Experts of a small language model.
Size: 20 layers, vocabulary 8192, 42.5M parameters.
Experts: 3 picks a token, a sigmoid router.
Training: a variant of Adam for the experts, 297M tokens.
Below are experts of layer 12 (counted from 0) of a mixture-of-experts language model. Rows are named router (the router's row for the expert) and show model dimensions 0-127. Each number is 128 + 24 x the weight over its row's rms, rounded and kept within 0 to 255. Numbers have three digits each.
Before each expert's rows: a language model's description of what the expert responds to; "gets" lists some tokens that make up at least twice as much of what it gets as of all text. This comes from a sample of Wikipedia text that the model never trained on. Tokens count by the router's weight.

# expert 24
It responds to: Digits inside years and dates, plus word-final t in names and foreign words, such as 19-6-6, Hal-t, tô-t.
gets: "t", "a", "1", "–", "i", "."
router:145136130095137164112160098213111147118169136090124115156138142159120130150128126122130139140126098098136123159119157162139139092145154139101122105138121132157136126105118102123130152110139151135148153120161118182112136111073129126164124123169133139156141110110111108147083116115139065150110127114083124126148143141175133158121094142109159107103170178139159143129138131104100128114126

# expert 4
It responds to: Plural endings and plural nouns or pronouns referring to groups, such as field-s, people, they, members, children.
gets: "s", "es", "ers", " two", " they", " were"
router:148128082051145167128140112163136134107113121090153088181137115129149117148139119131144162150122086110140133153093149149122119131103146140076072132157148128098131133105103084148133136114118138166122132102143126114150115128119126107154134092130141102141126087130111114136139163093120116109099120149133141133101123086148141161136123077144154159131160130138123151145148143139121126143130

# expert 2
It responds to: Determiners like the, The, this, each, every, a, mostly after of/in or line starts, plus table pipes starting rows.
gets: " the", "|", " The", "The", " this", " a"
router:129128100087164159168164100170090142118133096108145048125159128113102162164113133117066122117150049124132108162061126111121139123152161141089092152131136176100115131164081108157121137121110128194102138102147116116147125091109140102145122139127106113147099129095147147139100167111150109126134109136086130132135135106147136143123100114124178136127105171117128122144149141150113138137095

# expert 39
It responds to: Occupation nouns after nationalities (politician, footballer, sailor, researcher), plus digits and line breaks in stats and election tables.
gets: "\n", "1", "2", "0", "3", "5"
router:146137128085158182158137068163072123117120115112132103126142160135159149156120141149102131089135112134109155132091137111096115115117166144114099145073133153155103140100095132150132132131091140157140174153170129143081137109115134124159098159128144131130123157147109106131142116091133118128121131163142124138126130081150131150159115131130170095104169171082140151135157169111111135131099

# expert 21
It responds to: Opening parentheses, pipes, spaces, minus and plus signs in tables and career stat lists, e.g. (0), (193 cm), (−23.8).
gets: " (", " ", " |", "–", ",", "."
router:171147112076119158179168100142107147096114103091154089139138124100128124158093093127115135138138106151118083196088141130122110128151179125139121130110129168146119131108118093136134108148163147157152142085159107140123125112104105149156122117134098121168161105119119094148140147131142126181111165168116110121113116112127154158167100091149140124098103117098117160122118121147119175120092

# expert 35
It responds to: Commas ending clauses before which, and or where, commas in lists and places, and year digits like 198(3).
gets: ",", " (", "9", "8", "),", "7"
router:139102114048138195144138105158090110093126171112167106136143137130123151135134140086116117117141107160128095161101128186130125140143151163109120133121138113118120111096127086143120141128142119126155120128130123154098132135093135148121117098131117121167120147109113085135112161117139116145107134127150151118126107098113153145138139127134141122109156180095121118136162133127159113111098

# expert 15
It responds to: Words inside song, album, film and TV titles, like of, Love, You, Night, Dream, plus opening quotes in tracklists.
gets: " of", " The", " the", " \"", " Me", " Love"
router:138131113085159147162165118140102128058098104097149107162172125101156144105130088132087115145118092142148099150116144150122114123154153141104123127140130148134096114111124122109149134158096129137155148094133134139143139150106105142193142119106113130145120119152140104137114122116157078155078137139164187100107112088119128137132114101138107101080134123089146123114139119131155112149087

# expert 13
It responds to: Line breaks, list hyphens, equals signs and pipes that begin infobox fields, list items or section headings, e.g. Genus lines, Coordinates, Died.
gets: "-", "\n", ".", "|", "==", "==="
router:120132075076175168156195119150093119121096096128125105127128153132126129144107127142103155150167061124079132165087130116139117141130160168093074139130156146122087125101131119142165131150120158107152124131158104126113146091118116092146138097159133120155109129143089094150118145091139099140126112149104165137140126111098123171121122170139133127091141166110122161100152119115130150125117

# expert 44
It responds to: Pipe separators between table cells, plus semicolons and closing parentheses in lists, such as | in sports and election tables.
gets: " |", ";", ")", ");", " –", " and"
router:147132128034133161183157096208073137131139120090113131167159153118144151145121111105119140123128105173114129165129146106108122108153145186110093124117114132128100161108112126165161126111160140167127122107116119130131175124094193133135093095154138131181104107114120107134131164089180131143114102138106135122136134111096122178151114145121125105101117126107162112137159125114113140137091

# expert 43
It responds to: Word-initial prefixes like re, un, con, dis, anti, non, sub and hyphens in compounds such as right-back.
gets: "-", " in", " re", " de", " un", " Re"
router:135129123090134171141141095137105145128101087064148087160138142135124142183084138141120108070168075151154146143117147120114121132139150148127094127109146123165130140087078124167135127149119159163142112136151134167114126147096114129160082151107130137152177137138116129169120142087134096138119139139118154138124102108134156157154124103121118157093139149119091139115140117153140123127078

# expert 33
It responds to: Modals like can, would, may, will, plus mid-name syllables such as di, si, ll, as in O-di-yan, Bedi, Montdidier.
gets: "d", "2", "di", " can", "li", "n"
router:158127111101139164147146119185108134113136114099137103121101102114127162138106145102104168114154108137090153150119129156093104102132184121123085150141139157134109085171094144158130098095144157162142120146184126158120150127098163135172090111131103114152117126077062143146118161091147148169062132142139151144107162081121140191146125102135129132111159148090136147128118128125109100119093

# expert 41
It responds to: Sentence-final periods, quotes, and line breaks after section headings or paragraphs, like ==Early life== then newline, See also ==.
gets: ".", "\n", "'", "==", " \"", " ="
router:143144120071147135162175099147109089105132107079126130173120150135116120147107119145108131114132085154137144154109139150138097155144179181089101135099128168148122114108115117124158162144136165133142142107176134148090154113108132117151108106118102137160149132103137101170110109119141081157098105157120127121109135105111119177162117127102145138104104149096148134126152148142144139145106

# expert 32
It responds to: Final digits of years, scores and times, and measurement units after numbers, such as 197-5, km, million, days.
gets: "0", "5", "3", "4", "6", "8"
router:111133133048127199165137086137076116107141141140149134167137116102122119146096138123093139108133108116157108147105126175140129150118192139104103147113152154120118127142120138147140154134149121165107137125104118107139128102130121152133128084130113116134090161074089101126124120104138105150123083112122133093119126111139126143149146105124161125119128151105117111133125151132110103134090

# expert 34
It responds to: Digits, percent signs, units like km, UTC, Total, Apps in statistical tables, election results, and coordinates, plus URL letters.
gets: "%", "0", "3", "2", ")", "g"
router:121118118092150159137145120148102095126117117080147091125138132089143133140132120136157143130107098150132086163070133081137113177119134111104075110119135172095124129138102128165157100123142144153121121109150131125108129118088139117139157094119113111163119110086142067120122156123149110142109132124087136132089113134162110131149133098145156146127111140121093126129156111123100148142101

# expert 1
It responds to: Pronouns, relative words and connectives after a comma or period, plus organization nouns as subjects, such as which, it, and, He, team.
gets: " and", " it", " which", ".", " he", " It"
router:139136086061167189172146111167115124110114106104082092120152137116148157128097093145102123107115084114098124161100121135152130105134186140103146147142111143136124106127105121146143151107107131156145155158137088160118159129140111090115140106132119126147139159108117098131143145108133111150089139153107138126130146109126121151128117150140151119111098135102152120146161106122116130133115

# expert 20
It responds to: Single capital letters or first pieces starting personal names and initials after a first name, such as L-ampen, J., F-lynn.
gets: " A", " S", " W", " B", " F", " D"
router:107135138103158159165162069143133148113148143118103078149131136119137119137126116153116127162161122129117112163080167164123130115145175145098114142115157120121125116137110123132110112178112129156145124087152146116137156113127077159176095132137139122117138131136135113149128178109148120169112105127121171132131141138136105160113113119153170099136119136106139124093138139091148112123087

# expert 47
It responds to: Digits inside years, percentages, review scores and counts, like 92% approval, 73/100, (1951), and number words like six.
gets: "0", "1", "2", "9", "8", "5"
router:167118116084159190171122094159105137165131107112155102121153145131139129142140124105095139114120102137094112118087139166150141165167149146083075129122103129160117134113116116125150126133106138171133172125120126161117138128110098123172097131138115097152142114123135092134135131113153131132090150139138178117120090096129164142159129103115113109104127184101105127132143104112124138141112

# expert 40
It responds to: Copulas, auxiliaries, articles and prepositions after a subject or noun, such as is, was, has, a, of.
gets: " a", " in", " was", " is", " of", " with"
router:138114116050146167167173123172146114140147115120093112160153157094140126170097103106131135144122100117126100129096127106112127104149164154081127115117115167137112127102104134141115142109167143176123174120127092141097144124106154146173081124140131106140133134144134122129147138103149091141100111146157149143112138120128124131134111154139150077088182145080133097113148111102142129102075

# expert 37
It responds to: Reporting and appointment verbs and the prepositions after them in biographies, such as named, appointed, said, announced, by, according to.
gets: " the", " by", " of", " that", ",", " with"
router:129139099059159189127157127148065128124126133092130101142140111127113176153141117133097138113157100083098117154111145110116133104137150145103071147105161178114131141141084103139133150140112143131144158108153114136124130093100103088179130112149125137134101166113141112129117107104153105144106093121127139109150114069108156153120124116119164083108119126096144160117180162149104130149074

# expert 22
It responds to: Mid-sentence function words joining clauses or phrases: and, to, of, on, until, during, through, often followed by the.
gets: " and", " to", " of", " the", " in", " on"
router:139120132042147184167169124154106137102127107122110068130141146053147139138100139116111145108150071120102125129104142156143129118159152162098073120149132133164086149115119138138138137135089128164149156118118126139145145110140146132163124138137115128170131155092122103130089123124150104163071142138097128152114120118131126157118104120126153114100128133142128121135150115151113127146091

# expert 29
It responds to: Capital letters and digits in codes and abbreviations in tables and results, e.g. USA, UK, PAL, race codes like DOV, CHI.
gets: "2", "1", "O", "T", "M", "N"
router:151145124080138180157116078168107124149089138134101133109149115132128152143130112108127143084104121080121085179102121141140135103138179132095113138130154149129106141139081147120139111129111147165163181084165117141121154114134099146133116121165099110147127119141115099129079137078112108134101169192097174140126131139123167132116136100169136123098143173093131129116150162110096127165120

# expert 19
It responds to: Compass letters after coordinate seconds (N, E, S), plural s, and stray word pieces and digits in infoboxes and tables.
gets: "s", "2", "1", "re", "W", "E"
router:124137096085130177135149105147110111066096080119148103124158109106157121140107130102101104126120085117102124151070141142145125136151147138095122142086109141126097143123117123158142137114142133150139172115124149091133135096137111125120126124140092107182153116132147084133136118113173155121060156133109173109120149133148133168145121098149156162124123162095140168149166113125105134114121

# expert 14
It responds to: Word-internal pieces and adjectives like local, present, special, ent, ant, al (locality, Quentin, quantitative), plus spaces and zeros in tables.
gets: "0", "ent", "al", "id", "st", "ant"
router:154100128086165148149132111157101153102148104116116118147145115094136184149105124116055146101169092138124132127116134162098119150127184154136107131107121151137105107100123077130153141144139165137113131102163123145117125132078132131143103140092142130156139102116129110167120165105165098167110176142120113144141109114123127144148127120111129088144161148116157154144125150157118135119090

# expert 16
It responds to: Adjectival and participle endings and descriptive adjectives before nouns, such as mechanic-al, melod-ious, political, international.
gets: "ing", "al", "ed", "tic", "ic", "ly"
router:124127116069141160161177071160121118099145111090122077152158148121122112161083113141087120124130100128099128165072146146143137139165152144101107105118140152125109121112128105147138164138110124143095145107131132133128123115107155119159101068109148082177125140107124093160132129103151145126096118152151119140126116068149150168147116090142159120133168136096173112130161130131107113156118

# expert 28
It responds to: Month names in dates, in running text, lists and tables, such as in February 2011, from March to October.
gets: ":", " May", " April", " August", "=", " July"
router:135139123113131142162163125154111144105146113094119120139132137095158143159145095153083112180142063120122074169088108138144138113141169147101086107147122158119100121079120106134143130130129126141131122092143099115107160106084119144153129142116132090130140095118111089144137142150125083115127087138154181145101142097098155137136121113131160140086157166102149094146156132123125113125104

# expert 38
It responds to: Line breaks, section markers ==, infobox fields like Spouse, Preceded, Succeeded by, and the surname prefix Mc.
gets: "\n", "==", "===", " Mc", " ===", " was"
router:136143095105147135147173101210086111096128125087103112166155149105134146172072110142107120138137106141124127145070142116141135099127185190106097148124122142081128120117128130129141139143120142161140136119163144134120166120111105131204104120131122118158169134105146107116119129113124130129130130169135153134126088096140136152140151125137148121127151155098133107153162102123111133131111

# expert 30
It responds to: Direction and location words such as north, east, right, near, along, front in place descriptions, plus line breaks.
gets: "\n", " \"", " in", " the", " from", " of"
router:154160151069140208144137120148108118091100129143113090139153185132148147149108129105092111139150079126112123152121178130137112120171172116131108153130113153089106132111126127139157109102130165143143117121134111130105124124121086168162119127115114119150132139111121096161128165141131117153110126119096134126127108101146116122154130130156172082108110179093132157135160119142121118164105

# expert 3
It responds to: Spaces and first digits of years after "in" or "of", like in 1922, of 1911, 2007, plus spaces before nouns in prose.
gets: " ", "1", "2", "9"
router:130117085047144164143187101136081162112128147124117118145113133140131147124120107107090112140154066110091128159099146132127119108109147152139091122114124141144086096106132134141124138138111141126137117129152076146097145087133129107166124086145128102149124156141119111167100159105121081160088108142133175121135123132142131164114097116141164115107127155098140125146189137150139087126122

# expert 26
It responds to: Personal pronouns he, she, who, would in biographies, plus odd syllables inside foreign or compound names like Cho, cha, gla.
gets: " he", " his", " He", " to", " who", "ly"
router:131140120115151149152130129151117109108109128088149077134131126098161151138097131133130172138140101136120132134098141132176120121158168161097099152157094132124115112125115144134133116122103106178153152114136134133098132115093159157171110089143122096136098131146156078104114180097149109151097123128149142140151128109162136175135121112114165133117104128124167149119123141154162136156114

# expert 9
It responds to: Word-final s and short endings of names, such as seek-s, Pi-e-tro, plus negation and quantity words like not, only, all, just, any.
gets: "s", "e", " not", "et", "us", " of"
router:139115139095142153123148083155091140104125117127152067117091118128127125162106092147117131133169112133127143164107168152114082100171117180098101120097146140120111117123099150133148116151115167134146144106132092130124139126121111139121097112132124110140100116111120111153136162084124115136113116159119141132117129090110113188108104152128148118095142153118156129151175108153089092141114

# expert 31
It responds to: Pipes, dashes, colons and parentheses after names in cast, personnel and results lists, plus name particles de, von, van.
gets: " |", ":", " (", ",", ";", "-"
router:114140127063146181182153076182115142087132139118110124114136150112142145166112123121118160123121121115138125184077156119134143110160158182103079138149161144144095117131124125148150118135109152137111134103161115125091147139108138125161079131112096104173143096138111097149135158072135109145109105131132160132141102084105140155131126135106120093123127109090152125114162118126141117129086